Experts of a small language model: 8 layers, 15122 steps.
Below are experts of layer 2 (counted from 0) of a mixture-of-experts language model. Rows are named router (the router's row for the expert), gate (a neuron's input weights, with its number), up (a neuron's input weights, with its number) and show model dimensions 192-255. Each number is 128 + 32 x the weight over its row's rms, rounded and kept within 0 to 255. Numbers have three digits each.
After each expert's rows: "comes after" lists some tokens at least twice as common just before its tokens as in all text. This comes from a sample of Wikipedia text that the model never trained on. Tokens count by the router's weight.

# expert 19
router:141126187139136080173094079118101093166148162135149106090177107131119140112153090139122123142130087106099133098154100146107154121135117165177114114166098115089118210114092062119052117163128060
gate0:115129167160146142109130085128138189118108059148149105123180161131108127142157111182152136103190108147114134081071130135157121136109100209116167155056160133129113160096129099164078146109088118
up0:124112041103153154078131169101133102133070173135142064129118148070033173114098070101144103086099125136120117160134130141137104100139120111112117066135094119178143077169164115118176095130146141
comes after: "0", "3", "1", "2", "6", "4"

# expert 53
router:129139134127101117157039155138110170160157131114124112124171115121124120154147219127165120121089085189117113152111132111118154081119093121099093118156122130150158175095068085116126097193100132
gate0:077111122136147125131142113108136110111095132152168177161126104166128117112106114145092154207092176138132129027164132068118061102131082099129054168158136068105153236125158062155174118119133139
up0:074149176147100065093107134131139071118165138156079134099176146096123193131099132144112118109126083069158135153145099165160144076162085088121089113127097168133151087106091166184088088145166148
comes after: ".", "\n", "\n\n", "==", " =", "==="

# expert 144
router:081107134133091116084044125116025124097160171156113108107172155156108177110138122187168185154095108114104148061131137123134202119122114135186129113161094157147160143121090130127096136145153165
gate0:153120167096108097122122102132108157102119160062169127148206110184112095131121112128144143107133156108111173116119112125142183105162172090158090136185201139119119157135081149127173134159146119
up0:136103135139198099125138198142161152084139085166166133126178118166089132082150105092139173086101139103089131098105115153143040146128219096173125091110157108134114136096145088077127110092145143
comes after: "2", "1", ":", "\n\n", " |", "=="

# expert 85
router:109132124086100130078078106129049155113044134139117141150207137138203172074132111125162159119129051141156121111119095116122153162182091119139119153105118132127162181129111136061103127194129085
gate0:158129113128140101142121105148087166147107160139188200177169129086101099133148113115166114125110107117107153129125160162124071147132085137136118139152169110156117118118119128084081179068096166
up0:067108149102125109139133118107169136105146114121143137160109111158077163100100139058066123138145160141099095110177108059134157090151174125080162120120134103172110106114134135143139120163149093
comes after: " ", "| ", " | ", " (", ", ", ": "

# expert 30
router:111089171096106112147061130162115147092084125156123131101121145076146112131149097158163122110110085153103126140135116093167112137180069129123118105096164168147130157123171157084142162168151098
gate0:147146121161198200080131077123088127107127120160113120139147151123109136162112124122109128150104146138125168162141168141103125147122107166172125160135180101170151149120147173169131122155159132
up0:114167075186124112112165139141080080130124094110121153108116045142088117169119148091106102142137130160131156148071152068130113136123191103111099194102077161128075142100090132143156134091129148
comes after: " ", "\n", ", ", " (", ",", "/"

# expert 157
router:089104153096093100155067118156097123076102140132118105116097106056138150133147107109104144119161083122101088113110081124018119112088120107131105167167115141120170168134080081123114190124108049
gate0:117149114110160151110123168073137081135063147099132124138162112013153150110155101102099132139099145156185120105145131110099115143129115214166133151162124086087150079099137114112103101110146123
up0:110172144149204113137108102075151109096132139133076050168108124147129204109134105095096141106105126037124086104167104125146107149182129155139085134165089125162111136151169132129146136175099182
comes after: "\n", " |", ".", ")", " |  |", "=="

# expert 134
router:109143150134160098110052119147120180133108132184127122124175170147165114137163083138118175175048114134134113100127121112178136168117078110125081178118151115149134131105138038112140123147168137
gate0:109071120176128102132125138116116125142129156165179094126095183173132162116137128081128159115123152129104165134101082109123121161182151122123131110149140123168136145170160170120172143104161115
up0:155119094141149085055128146089114139117158159102172117106093173185097142153164099106178138109117132102119125156100139131124098045131122175107148107090119137179162078162155217152127099125143140
comes after: "\n", "\n\n", "-", ")", "|", ";"

# expert 104
router:119112129109107112074085178160078128117111173117139130122147174093139137088169117187140156123083109164111119137113075124112119135193117147171125159104110150165182114081129166055106184154123060
gate0:167161164151102155191100057097141169114128181146135082138142174115139170173202119112128131154130126124121137149104117141107104159142139148164151070108099161116195179139096085158134119111124180
up0:136168156153126167126142093128065092109103154186117110166178155097124073112181132140137122154105087118124131168071120079079098129180167141054123147128151177160152108156136113084143111146141177
comes after: "1", " ", " | ", ":", " (", ": "

# expert 156
router:136111126124072120101060152127104167112082183208101128094183123129123140100187134105140139105143073123115070173129070153129132127137097132139107156135101151108149115040143142113096188144100105
gate0:163123098185122123098119135213128141198104115126159135099180072128141139123151111059146104142141152097106169137082150124139112121110150129175203155211137089024132146115100139179061197133135139
up0:134085152135169131118126100112114107093110149123148153097114109099083179103171130147090148130100131204114146151128138122031108137136156096087073122112089154146128103177127112135093154131141103
comes after: " | ", " ", ", ", " (", "1", "2"

# expert 4
router:167089063167205110166055132159095148092146136154119109154172180123139085142131110168158187142164117098104097111030098132119128131110150154156105131096132104179088188138114123096125197186151121
gate0:146091122155141123124115139109134097166064182144141114114156131091116125150107095175121097076070135136192113139105146079139177174086119105178061120123124137165116163151098128094148168140120151
up0:062145089147150132166113073166108168193073164148126110128080132082179138106146115185132133115131112094123110150120121171136088151182129106145130117099128146168128131132107119145149140157166125
comes after: ".", "0", " | .", "==See also==", "}", "Personal information"

# expert 35
router:106117130154135050112058078105053132117073161174110168110186078106115155118176148128154158157124090128128100122138108131087143160118104113114083132098135158092189188116146129121099182170133088
gate0:141126087177078133093105144129056092092130109149116157141135085157083147132092119125140148148187161127149142115142115096178097118154108120107090201057165140140145146108149172129156084088135114
up0:049074157144062203154103129099103133141159115126149126137178135139123156132117136146136182098050126207150076131098128125171186120113145100110149161125151127163144136147125121090146105150077147
comes after: "\n", "\n\n", ".", "\"", ")", "==="

# expert 145
router:094109152108155133128046147129126178169145155158141143117196122171112152134162137104105119178105117123116143064149110106150179127134063121133071152136158122122152135097144087134115117166170139
gate0:153106140144122086100108204116181121126164178132116162141171162150158087092117119119092068121144102121071155078150152142123180148156212115161171108158136087136157133116111052137170131102143165
up0:099139190134105141109156130169148165144055139078136139053113144146121104149144104143136130165113138113102081108160116123064169106177152143175182114106141107093146117119113176082193115123154168
comes after: "\n\n", "\n", " =", "L |", " | — |", "′"

# expert 10
router:148105127114092098117044144126060128157123154151104139104166110137159119145143104179135148125117105125067062106121127123128142090127121102152059130102111140112144136089148137099126108194154122
gate8:121127146138059171087123156122106118114094086143117082226155085135143127154119110146076113118145112125093118077164157123154153172147135163146097172112148131138095108120116160150105181144077104
up8:141175108119180120147138114073151131121098105144121171154139106083124101106133110171113153107056131183201118182140150112113092117108117119118144156114127111113106148121126127138138098188082138
comes after: ", ", " in ", " (", "–", "| ", " "

# expert 66
router:087104120074145083102059130133096164120098144148143075109163166172080121100162156128166128183098074167100141147155119102130119136115111168139110147110064143126095141089133156098077156186145112
gate0:148119127107086115099130094153153140144154149169136145137124104109141182151208162121065193114130106115144126147154103088109175119186102132100043120153084155146074118113119186104114118104173115
up0:142077118157112095071145087092084191123128162082131150157144087078185123100147139129191134135151190111131116172116121143094169173105197138118170129159158150068094088072132117165121100144157112
comes after: "1", "2", "\n\n", ",", "),", ") is a"

# expert 126
router:083072103138137097108054103096082113140092136149175141126100116104111155084155130203121123154092063173125115125172090136081114136092115164127105121104145150127153178104163101092101155191121045
gate0:160137168092156125172098115155128151118168098145217040056118101103067108104096123164135155135113150138152147143143138164078121082186114143101099146136142157101186120110128178085132124109164112
up0:133145169115124143133118111122089144147084111139178110036154154102161106153147188118180092113087131109139138120144096145109138155112079064107104145145111193057077115131113158092181202139135044
comes after: "\n", "\n\n", "\"", " by", "015", "\" ("

# expert 149
router:144102177146076123136076112157031118109118154094195089139147158077075153116160147103162157175186100153093083144058134125094095104120108130172083126119108146163141168089143097103085200170128156
gate0:153079114096109104155102110150121157174152132140143144103080167107120137104117168131131139079155141169111131137079108117119137114114162108180114183147064180134107197146109126150134177112129161
up0:157141116124165136076129087093087121137152100110120111043110131074120110041105144170147188103140155124179143116116153137199125150152190124150093112126087190140132098134105125145096143131139135
comes after: ",", " |", "5", "6", "7", "4"

# expert 93
router:079143173127148085111074129137102179138108143159135128108199157142158136143176140157112141188058114157118125069152125150157137172140092146115099162098149143147150132085105043121108117173165146
gate0:129158104154086125169153090193089115120141071137123106130112159111133128132070114134137106122095168131113137091165131062128136154133207131171130159108182115063098174130102124152114172131140120
up0:093147104144101133133105088170165075150236093139151115051159143154148130143096086119166143131148103092117118178133072133107173149164069115107147162093184160087088076141148093136101116089101094
comes after: "\n", "\n\n", "2", "-", "| ", "|"

# expert 7
router:136083082129083143089087171164069152123184184172170109133176123133118136123161181142139145201114103151105074124124125091065116129124107159122128155147122186152147143106105164125142158136112077
gate0:103148113139143165077122114155119126124133098189114061075148091117146146157161113100099157126122132079165106107123138103052151147136194110092163118123111223086090089105178108122103114101169095
up0:103094154221119101165135133146153129164142084132182157133117084159159127092177123149153122137132118084129077164064142143096158132134103075164170112136133131123100168132150129096114144103145151
comes after: " was", " is", " | ", " were", "; ", " are"

# expert 128
router:123122133114072112156073086086090156122129204152156107122138143056077169132176134168090137125125111170127059173107104107149141128149091110176132082119082124130151150071093085088110124122095108
gate0:181180191210134097065113148124107140098119162117156078150115111082084120140184143148129116161072122082127156165147158132100159089153182133142122080157151107122082160121152104097111141132116124
up0:096077112146109145148100112108107156131153146112123120194084159079150028154140098162153127082184125122151106069108125110113160144187108139147197125135122175176146143117117094158123169130119171
comes after: "2", "1", "–", "| ", " |", "-"

# expert 41
router:151140133121163158100082148153108202118094085153117084145162129114108180126212109127153141094128101131093115181129086115122136122160068106160105138101125198137144111064106117155136154164134067
gate0:104122138081165171071117135125080150122119126166145074150120131162138140070071121169099201151163055099123058110183079102163071086173106136179190074097148135165126116109154153141089127112066127
up0:139119105164162197137142143187099081153110159142094139136130120142143108153101118098106055127115175161141143072146169139149128071088134145160158065042140105125147137126137090137154105159146146
comes after: ".", " | ", "1", " in ", "| ", "\n\n"

# expert 64
router:110137137137114133058107143175109116051102125173128156133144141091150110105163136140120153124071044166103146167131097139091088149178101085147087182100158147099136149073113114078126148176128093
gate0:123143094041100139158153159084155079120132157130142128101112107100106181121107142095159119100100135150176113119178104081119129141164167134143085136152124162134121156087181116092091130135081121
up0:109127069196088197120121174114171115109118127139083118157128139122132082060105073158111163154181130109124111170119157183169166108090194141155157121122133048145110118101108169137162182104121112
comes after: " | ", " ", ": ", " (", ",", "; "

# expert 69
router:123104116095101089148058100126102111168096147123164074100134101094125145096140120098154157175111095134083141121122122075074108151078116145114067148129066127071124156130100166067098151164124070
gate0:139098163136138093168110139110098114118127141136122105148161130072112104105138137099152110156138090100086068086127132187079220153110106175108132081131133119156151173154146188129161172145178071
up0:158134094147168129175147174117136110133082162157179211081135148137169116149141125050104167130079128140181102092116166163096040080125120148115086136125118198089115112136081150134102120124124168
comes after: "\n", ")", " |", ".", " S", " | S"

# expert 28
router:165072100129129174155097110147103130105099153142131179155125106118095125134158160147110101118130142099073126100175070083052121180123113064118113201158103091144114131057121142074127139163134122
gate0:131107142129136089095110106154176098116117126209139077114136174120105085101184198105146153084066153093129206146112106121082097093113076176116099122167134125186069107144121121112128120191092101
up0:165132116103148088156115119098125080138128100077145125135115145075132129094170115130164163084125172060116131092136098107159131143138135142109156156172090052185124094172114172087075050166145088
comes after: " | ", " ", "| ", " H", ": ", ") | "

# expert 122
router:120070165143142071142063057106047077119055099168161117128134182144124110067155090169128152144108106123122093115094130131083122089114053091117113109167133136060109152086110139060088139149103119
gate0:086120112148112121095155080127126115113137138202137112107171161077144116153160108206188123181135104148137132126107121095170113140132092139101142133085186172166073142116101124109125147130152183
up0:069126116107052081173133128141106145127114102155191114144174124156124139117118113104150131159101112133116114111159074110161182169061101158171150092128102124115143137126126101112124109126170172
comes after: "\n", "\n\n", ".", "\"", "- \"", " | \""

# expert 130
router:129118098194129088137071119129107120120099189155128156119156123083131160139152136192088175145142091144091103115149105080076136125088113124167122143084116137160059196085172179152116132159133136
gate0:115151086106179112144083099160120136106112111197097138133202074110182133176109066156109105144139155058153105117097131082137132103045122166147122172145072087118047129098154124139139168153181115
up0:116118145119113117127139142111131109118089105111106136150100152087135114102113094068075103078099132081156125158214149081047183176072151092127130131141076136111148134128115158103088171141102084
comes after: ".", "_", "000", "ew", "orth", "tr"

# expert 48
router:166137149109145148093052139140140122116129148149170157138148174120134131154179111132130151127085146110127140136157076144167095148151144173157119140111104129169123078105181096098133132152106139
gate0:159158063141138127134113105168134124168154200138133078180145162134162141124132148143149080189132097108117111154126118124090108117141115122109058156177146122142160095130170088183132111133129074
up0:116154124159120094119119071149138151102097117177077134056118176104147155109116118085063144132129066098127115174156122128150157173086161108077135128074110104148129130104142084193111146135078148
comes after: "\n", ")", "- ", ";", " (", ", "

# expert 49
router:132143086099101147075082077180091176135122135161120104151203157137182124114168125083101156163157138155080138137173147127089137148130064142111131178144111132073142158134101163136147181156154115
gate0:115122049079129150144161124116104153146114105137135185187130111076126114155134127127200163153178111159163122156128097144098114169186114113162101105176154102155097131105155150116155093147116065
up0:118117153070136148126098146139092120190151115098126107143123085127149093137134157138120175158160133100127121155125111145162117147110114133117136080140141092141146151147085087120141098097128140
comes after: " | ", "; ", ") | ", " (", "′", "°N "